Weights of a small mixture-of-experts language model, trained from scratch on English Wikipedia.
Experts: 64 experts in each of 12 layers, 2 picks a token.
Below are experts of layer 9 (counted from 0) of a mixture-of-experts language model. Rows are named router (the router's row for the expert), up (a neuron's input weights, with its number), down (a neuron's output weights, with its number) and show model dimensions 0-223. Each number is 50 + 12 x the weight over its row's rms, rounded and kept within 0 to 99.
Before each expert's rows: "comes before" lists some tokens at least twice as common just after its tokens as in all text. This comes from a sample of Wikipedia text that the model never trained on. Tokens count by the router's weight.

# expert 54
comes before: "|", "-", "C", ")\n", ")", "E"
router:61 61 38 61 42 63 48 38 56 30 62 49 41 36 43 42 34 65 47 53 38 45 52 37 45 45 41 64 54 36 59 54 62 57 40 52 30 46 24 71 71 36 45 46 63 58 40 31 50 63 50 40 25 25 67 62 29 49 59 53 47 36 39 43 67 45 50 58 66 27 34 78 66 41 66 45 50 57 52 46 41 31 37 37 49 61 57 72 37 22 63 57 75 45 67 50 39 45 60 39 52 43 58 40 36 55 52 45 33 50 49 40 75 47 33 35 49 32 37 33 55 42 33 53 47 59 60 45 58 53 50 38 72 40 52 57 65 42 39 38 69 44 57 59 56 70 63 58 57 49 54 47 48 50 52 52 56 57 31 39 62 44 58 52 68 37 45 65 48 45 63 47 37 51 66 65 67 52 48 79 56 39 25 40 62 61 44 56 56 34 51 54 43 70 70 68 45 68 61 49 68 59 43 66 35 51 51 45 37 43 68 66 59 50 44 34 54 40 47 65 27 48 56 63
up0:62 60 55 64 69 55 35 61 55 33 47 67 60 52 57 40 45 30 56 65 48 27 47 49 61 53 50 34 47 37 42 35 62 62 75 48 48 46 49 56 33 45 55 51 49 49 36 53 44 49 57 51 49 50 55 51 43 20 39 65 62 60 39 50 46 61 45 71 53 74 34 35 31 64 48 33 52 28 61 54 48 76 36 54 55 61 38 50 74 53 34 47 49 46 62 55 37 47 43 59 47 61 44 51 54 29 51 68 38 82 48 61 63 68 57 33 25 41 39 67 42 53 49 53 54 77 35 58 46 32 35 76 58 39 42 54 46 58 32 63 50 46 44 41 41 34 44 32 51 68 44 51 64 46 26 19 56 39 45 73 49 67 58 55 67 36 56 44 47 53 59 53 37 36 51 51 69 41 62 52 56 26 50 35 43 50 63 57 49 64 53 38 40 65 56 53 49 60 33 48 37 60 65 45 61 29 48 66 48 43 43 39 31 66 70 75 43 34 44 57 45 68 50 48
down0:49 45 59 55 58 44 53 43 45 47 32 74 49 67 62 56 54 59 52 67 35 34 27 73 50 28 54 32 56 80 49 61 40 76 28 64 41 40 68 52 60 46 57 37 41 36 40 48 41 57 51 50 46 47 50 60 45 62 77 54 38 50 55 31 69 34 39 42 41 63 52 81 59 49 43 50 44 40 44 50 60 58 40 48 37 54 49 41 53 51 38 68 42 50 78 46 42 84 45 42 41 48 54 48 53 44 32 33 53 42 37 56 68 61 61 49 42 58 44 21 65 51 49 44 42 49 29 36 51 49 16 62 61 68 60 59 52 44 39 54 52 47 53 41 60 63 41 46 57 66 41 60 63 54 42 46 46 73 60 21 68 36 59 57 27 48 39 65 39 35 43 52 45 50 63 40 62 54 43 49 64 35 22 53 67 57 46 49 53 63 46 56 49 67 47 48 52 48 64 79 56 39 62 46 66 45 50 46 38 50 47 54 31 49 55 47 54 42 49 29 74 56 35 68

# expert 53
comes before: " of", ",", " in", " to", " and", " for"
router:57 35 46 46 27 73 33 53 49 69 51 66 38 36 46 51 54 57 44 45 49 56 73 38 34 69 61 52 59 42 47 43 70 46 39 58 72 53 48 53 41 51 61 53 45 36 39 44 58 46 23 52 58 29 64 66 42 47 45 44 45 67 55 28 48 43 64 63 36 66 40 42 68 40 30 72 50 67 55 36 45 50 46 54 40 51 61 20 46 67 46 53 50 54 33 41 51 40 60 45 39 47 50 45 78 37 44 48 57 31 49 41 44 59 65 63 41 50 73 59 69 55 66 57 47 34 48 27 79 61 50 47 36 45 25 50 64 37 56 26 44 54 34 46 60 54 40 58 56 55 71 64 58 51 49 43 73 67 57 60 42 35 56 54 34 46 66 36 50 34 49 57 40 58 45 53 56 67 55 38 40 34 42 67 39 41 35 54 40 53 44 49 32 38 40 48 49 46 53 58 46 51 23 39 59 55 63 23 33 37 37 49 57 41 48 65 46 61 38 50 62 22 37 76
up0:55 53 67 61 54 49 35 35 61 37 58 50 70 42 54 54 38 45 50 56 64 40 56 52 57 48 51 40 60 53 40 49 49 67 80 38 66 67 53 65 47 39 55 41 64 45 52 71 61 50 55 58 43 39 67 40 45 25 24 73 58 52 43 66 40 56 47 51 54 63 56 64 49 42 56 43 48 32 59 61 55 48 42 53 62 49 38 44 61 50 46 53 57 21 55 51 57 50 37 45 39 48 42 44 63 39 35 52 51 63 35 41 44 62 46 44 60 15 57 63 34 58 48 39 59 76 52 55 40 30 26 80 66 30 47 69 43 44 59 52 41 36 45 42 73 35 45 29 55 61 47 49 75 42 30 43 46 17 40 65 45 47 67 46 52 54 52 48 71 62 48 57 35 62 50 32 40 60 39 66 72 57 61 44 61 35 54 65 51 59 61 35 32 60 58 36 22 42 40 47 54 73 45 64 53 51 39 66 53 34 35 29 40 47 68 61 65 47 44 51 47 71 51 47
down0:57 56 50 71 47 09 54 41 51 50 60 60 55 58 58 34 41 54 59 50 31 75 56 65 46 24 30 62 61 40 64 41 69 47 41 80 51 45 39 40 39 47 53 27 55 47 40 54 55 50 53 61 71 57 42 39 62 57 71 50 44 52 53 32 39 40 53 55 55 76 45 50 45 61 48 67 42 50 35 50 57 47 48 30 37 30 63 53 57 56 42 49 43 49 64 61 34 82 44 61 47 41 54 66 62 57 29 38 47 66 50 56 72 85 40 73 54 43 49 31 51 48 42 56 32 54 38 17 55 47 49 49 46 43 58 51 31 34 58 43 53 56 44 53 51 50 47 35 46 66 43 59 59 54 60 59 65 56 69 47 24 37 44 57 21 46 41 64 65 41 50 46 51 42 58 24 39 52 51 47 57 24 37 53 58 48 37 60 54 49 53 55 43 46 48 49 50 58 45 57 73 62 71 31 34 61 50 55 51 44 50 43 66 38 55 77 43 45 52 41 59 38 47 63

# expert 20
comes before: ":", "ed", " of", "ulation", "reen", "hed"
router:57 48 52 71 42 62 33 57 79 35 48 70 61 47 41 70 31 55 51 54 47 54 75 31 52 34 62 48 39 46 66 50 70 48 57 72 59 40 58 61 39 53 29 41 53 60 50 37 42 63 57 35 67 30 53 46 40 23 56 57 40 55 47 42 40 37 44 49 55 52 42 45 40 50 82 64 21 38 38 49 57 45 61 44 43 47 41 53 50 50 69 39 35 48 54 34 49 41 59 43 63 31 37 50 66 77 51 28 48 59 41 28 64 39 44 60 60 38 62 38 38 40 65 57 67 51 48 60 54 49 51 46 72 39 35 56 61 64 65 31 59 42 37 56 52 57 40 60 59 40 66 49 61 49 43 65 39 44 76 53 42 28 42 39 33 43 49 43 43 44 54 60 49 41 68 53 66 43 41 34 46 43 39 28 51 36 29 56 61 67 56 45 58 68 77 40 47 51 57 68 72 61 61 54 51 42 45 58 33 45 58 57 52 43 57 65 46 56 24 41 38 30 46 66
up0:57 52 44 66 65 41 44 61 51 37 34 68 55 38 46 54 33 45 68 62 68 40 41 42 67 57 33 37 50 45 49 36 49 36 57 48 45 42 75 41 42 43 60 50 61 30 43 69 59 45 48 48 53 63 68 57 43 36 27 57 57 46 61 53 48 59 49 80 30 60 55 63 49 33 39 25 53 43 63 73 48 50 44 49 57 53 47 28 58 39 53 41 50 20 53 41 51 41 56 59 41 46 56 48 54 30 52 68 45 82 57 63 59 67 78 42 46 36 47 56 41 49 48 56 49 66 51 65 57 29 29 74 65 16 24 64 39 67 50 61 39 62 52 44 56 56 49 51 52 72 58 39 54 62 35 57 51 42 29 66 54 65 60 37 55 41 71 41 52 53 38 28 40 53 46 53 53 35 40 56 44 49 60 54 53 50 48 68 35 48 55 34 41 56 72 45 53 44 38 28 36 59 57 48 38 26 30 74 37 50 49 40 44 43 64 64 70 44 48 56 54 62 55 45
down0:62 38 37 76 47 51 53 35 46 62 37 53 54 51 47 48 33 71 57 41 40 71 52 32 41 52 54 39 48 60 60 77 45 59 40 55 48 66 51 41 47 40 36 37 49 54 55 57 74 52 54 49 70 47 56 52 61 61 58 67 51 28 57 38 37 47 57 47 73 56 23 51 60 41 53 41 41 46 51 45 62 42 45 42 45 40 33 43 50 57 49 48 48 55 67 39 55 74 20 41 44 56 45 60 62 63 41 56 39 53 40 57 50 61 63 69 46 41 68 37 58 76 40 60 64 39 45 41 73 54 35 39 54 53 47 37 24 47 39 48 73 40 57 37 76 50 24 58 57 60 56 76 44 54 53 53 49 67 40 21 48 43 53 37 53 62 39 64 70 74 36 58 53 50 57 36 31 21 39 48 51 23 55 51 47 38 56 57 53 44 40 59 52 70 58 45 56 47 50 55 73 71 30 23 48 64 42 36 40 56 45 52 38 36 38 49 53 41 38 45 63 60 63 70

# expert 56
comes before: " |", "|", "R", ".S", "P", "T"
router:47 34 42 59 52 54 53 46 77 39 55 53 45 66 53 82 30 61 56 39 46 44 49 22 42 51 34 66 42 62 51 58 51 49 32 40 62 68 46 63 53 54 33 54 48 60 64 47 33 35 63 59 34 36 64 65 49 47 66 44 46 17 41 53 58 48 21 68 59 35 68 43 44 56 67 68 34 28 51 25 61 59 52 39 42 53 56 52 63 38 50 41 66 58 52 79 54 44 49 43 41 33 30 52 44 61 75 69 47 48 50 51 40 39 34 43 46 32 49 52 54 51 34 47 51 87 44 50 35 60 56 41 68 59 53 34 53 52 27 57 43 40 61 59 31 67 73 46 37 65 46 26 55 50 53 43 34 45 45 54 51 45 66 65 52 48 56 58 70 44 54 39 33 64 72 55 44 63 53 56 41 39 41 43 48 53 61 26 76 55 62 65 32 58 53 62 36 51 55 37 40 54 52 43 48 52 44 42 53 70 55 45 51 60 63 49 51 47 53 40 60 48 44 71
up0:57 62 65 45 60 40 55 58 53 45 56 65 53 59 33 56 40 39 58 60 62 45 51 42 66 60 61 48 34 40 56 47 41 62 57 36 40 34 69 50 60 52 58 52 54 32 41 32 49 50 37 38 47 67 67 46 45 28 39 38 52 58 49 57 33 62 55 68 63 55 59 41 42 42 45 38 51 21 60 57 38 60 42 46 34 55 41 30 73 44 42 54 44 15 58 48 29 49 48 70 50 60 71 52 34 48 57 63 45 76 32 45 36 73 58 54 32 46 40 56 50 43 53 45 52 75 34 42 56 43 54 79 52 31 40 54 57 51 58 57 50 58 34 39 39 67 63 45 47 81 41 52 61 55 47 28 58 46 49 77 67 52 52 35 50 27 59 60 50 53 44 45 25 43 49 45 48 43 50 56 63 34 48 44 43 26 78 66 48 66 64 23 43 69 66 49 39 51 64 44 49 58 74 44 41 33 53 65 50 38 50 52 41 63 66 64 61 35 38 65 48 59 55 36
down0:53 50 38 49 62 43 45 25 70 55 39 66 49 41 57 55 52 39 63 42 33 63 53 63 59 49 37 48 61 52 55 45 42 50 23 48 32 49 50 55 45 55 58 56 50 63 39 50 64 55 32 42 47 57 74 52 58 61 54 60 35 63 42 28 62 54 40 47 64 72 31 49 76 47 43 41 36 31 55 36 45 59 42 22 39 24 56 52 47 42 47 50 35 61 64 31 54 81 59 36 43 39 50 57 50 40 41 48 56 38 66 56 67 54 62 71 42 58 52 42 80 34 60 40 65 32 55 14 49 33 51 44 47 63 50 52 51 47 36 60 57 54 63 57 47 67 37 65 42 56 39 67 45 54 42 61 48 57 57 32 42 52 51 56 37 48 35 48 61 40 49 60 78 55 70 33 37 38 40 25 65 32 43 39 59 67 51 51 42 46 46 46 54 54 47 52 34 48 48 63 58 58 54 38 57 48 60 42 45 49 24 60 54 52 56 72 79 64 49 30 82 54 66 68

# expert 38
comes before: " of", ",", ".", " in", " and", ".\n\n"
router:51 28 41 51 49 59 43 69 52 36 46 62 29 44 40 40 39 58 37 30 47 59 46 54 50 58 58 55 51 46 53 46 66 67 45 56 69 44 58 48 29 59 61 38 41 30 30 64 59 57 40 65 47 66 74 54 48 50 53 52 51 41 28 53 58 47 57 49 48 62 68 49 50 39 39 40 33 39 23 74 80 43 52 55 51 48 49 51 72 43 49 56 67 77 68 44 42 31 49 56 38 51 46 67 54 41 42 53 66 38 41 42 46 72 39 41 40 62 71 44 62 54 58 50 10 43 35 54 53 68 53 47 41 62 58 55 29 57 74 51 59 66 49 68 56 55 45 35 59 59 63 65 48 61 52 49 66 43 50 58 48 36 50 66 35 32 37 51 42 35 43 68 45 61 57 50 64 44 55 50 39 39 47 57 41 56 57 44 83 55 45 58 33 47 13 37 18 58 48 63 54 49 39 63 37 38 57 58 46 63 36 52 64 37 56 56 49 37 46 56 42 48 78 50
up0:47 40 46 56 60 67 49 43 52 66 43 65 43 57 45 49 31 53 52 55 58 50 41 67 76 73 58 65 34 55 62 48 33 59 72 22 48 42 58 54 53 54 54 61 66 53 50 58 64 50 56 62 55 53 61 25 53 28 35 57 55 61 50 64 44 61 45 68 45 70 55 53 55 46 40 44 55 33 50 60 55 57 51 50 38 69 34 46 69 44 53 57 58 36 52 57 41 69 54 67 40 38 46 33 64 20 27 67 59 70 54 53 49 69 52 41 36 45 45 71 51 45 34 43 51 64 38 61 34 42 12 88 48 24 41 62 36 39 55 61 41 60 47 47 50 61 41 35 49 74 42 47 67 64 26 56 43 31 31 62 51 59 37 49 50 37 63 26 46 53 49 55 40 38 45 47 61 37 57 61 54 43 52 53 52 58 47 64 46 50 50 32 43 59 61 52 39 54 33 38 38 70 54 53 43 45 26 61 33 32 44 52 51 41 55 63 66 35 58 56 31 50 62 50
down0:47 55 37 57 53 35 48 40 48 60 47 53 46 24 57 46 35 73 53 57 38 60 48 54 49 37 42 47 52 57 51 67 38 57 25 52 22 26 46 36 50 43 45 61 67 43 58 44 68 38 71 60 50 52 36 50 69 58 69 53 42 54 30 23 45 50 41 50 57 68 41 57 51 47 40 36 45 36 69 38 52 75 27 49 52 32 55 61 66 53 36 44 58 46 72 54 55 56 41 52 30 51 63 56 56 44 42 40 44 55 45 64 54 43 48 97 29 36 61 44 57 55 42 61 42 61 51 18 66 25 49 48 35 42 76 47 41 44 57 63 54 44 46 66 24 68 45 61 65 45 63 49 56 43 45 45 44 36 59 33 52 55 32 40 56 61 49 52 72 52 66 50 56 49 57 44 46 23 50 52 59 27 56 51 56 45 51 57 60 55 49 58 54 53 28 52 44 35 57 77 65 45 50 51 63 42 60 56 46 45 45 58 69 63 51 72 61 26 63 53 69 47 59 52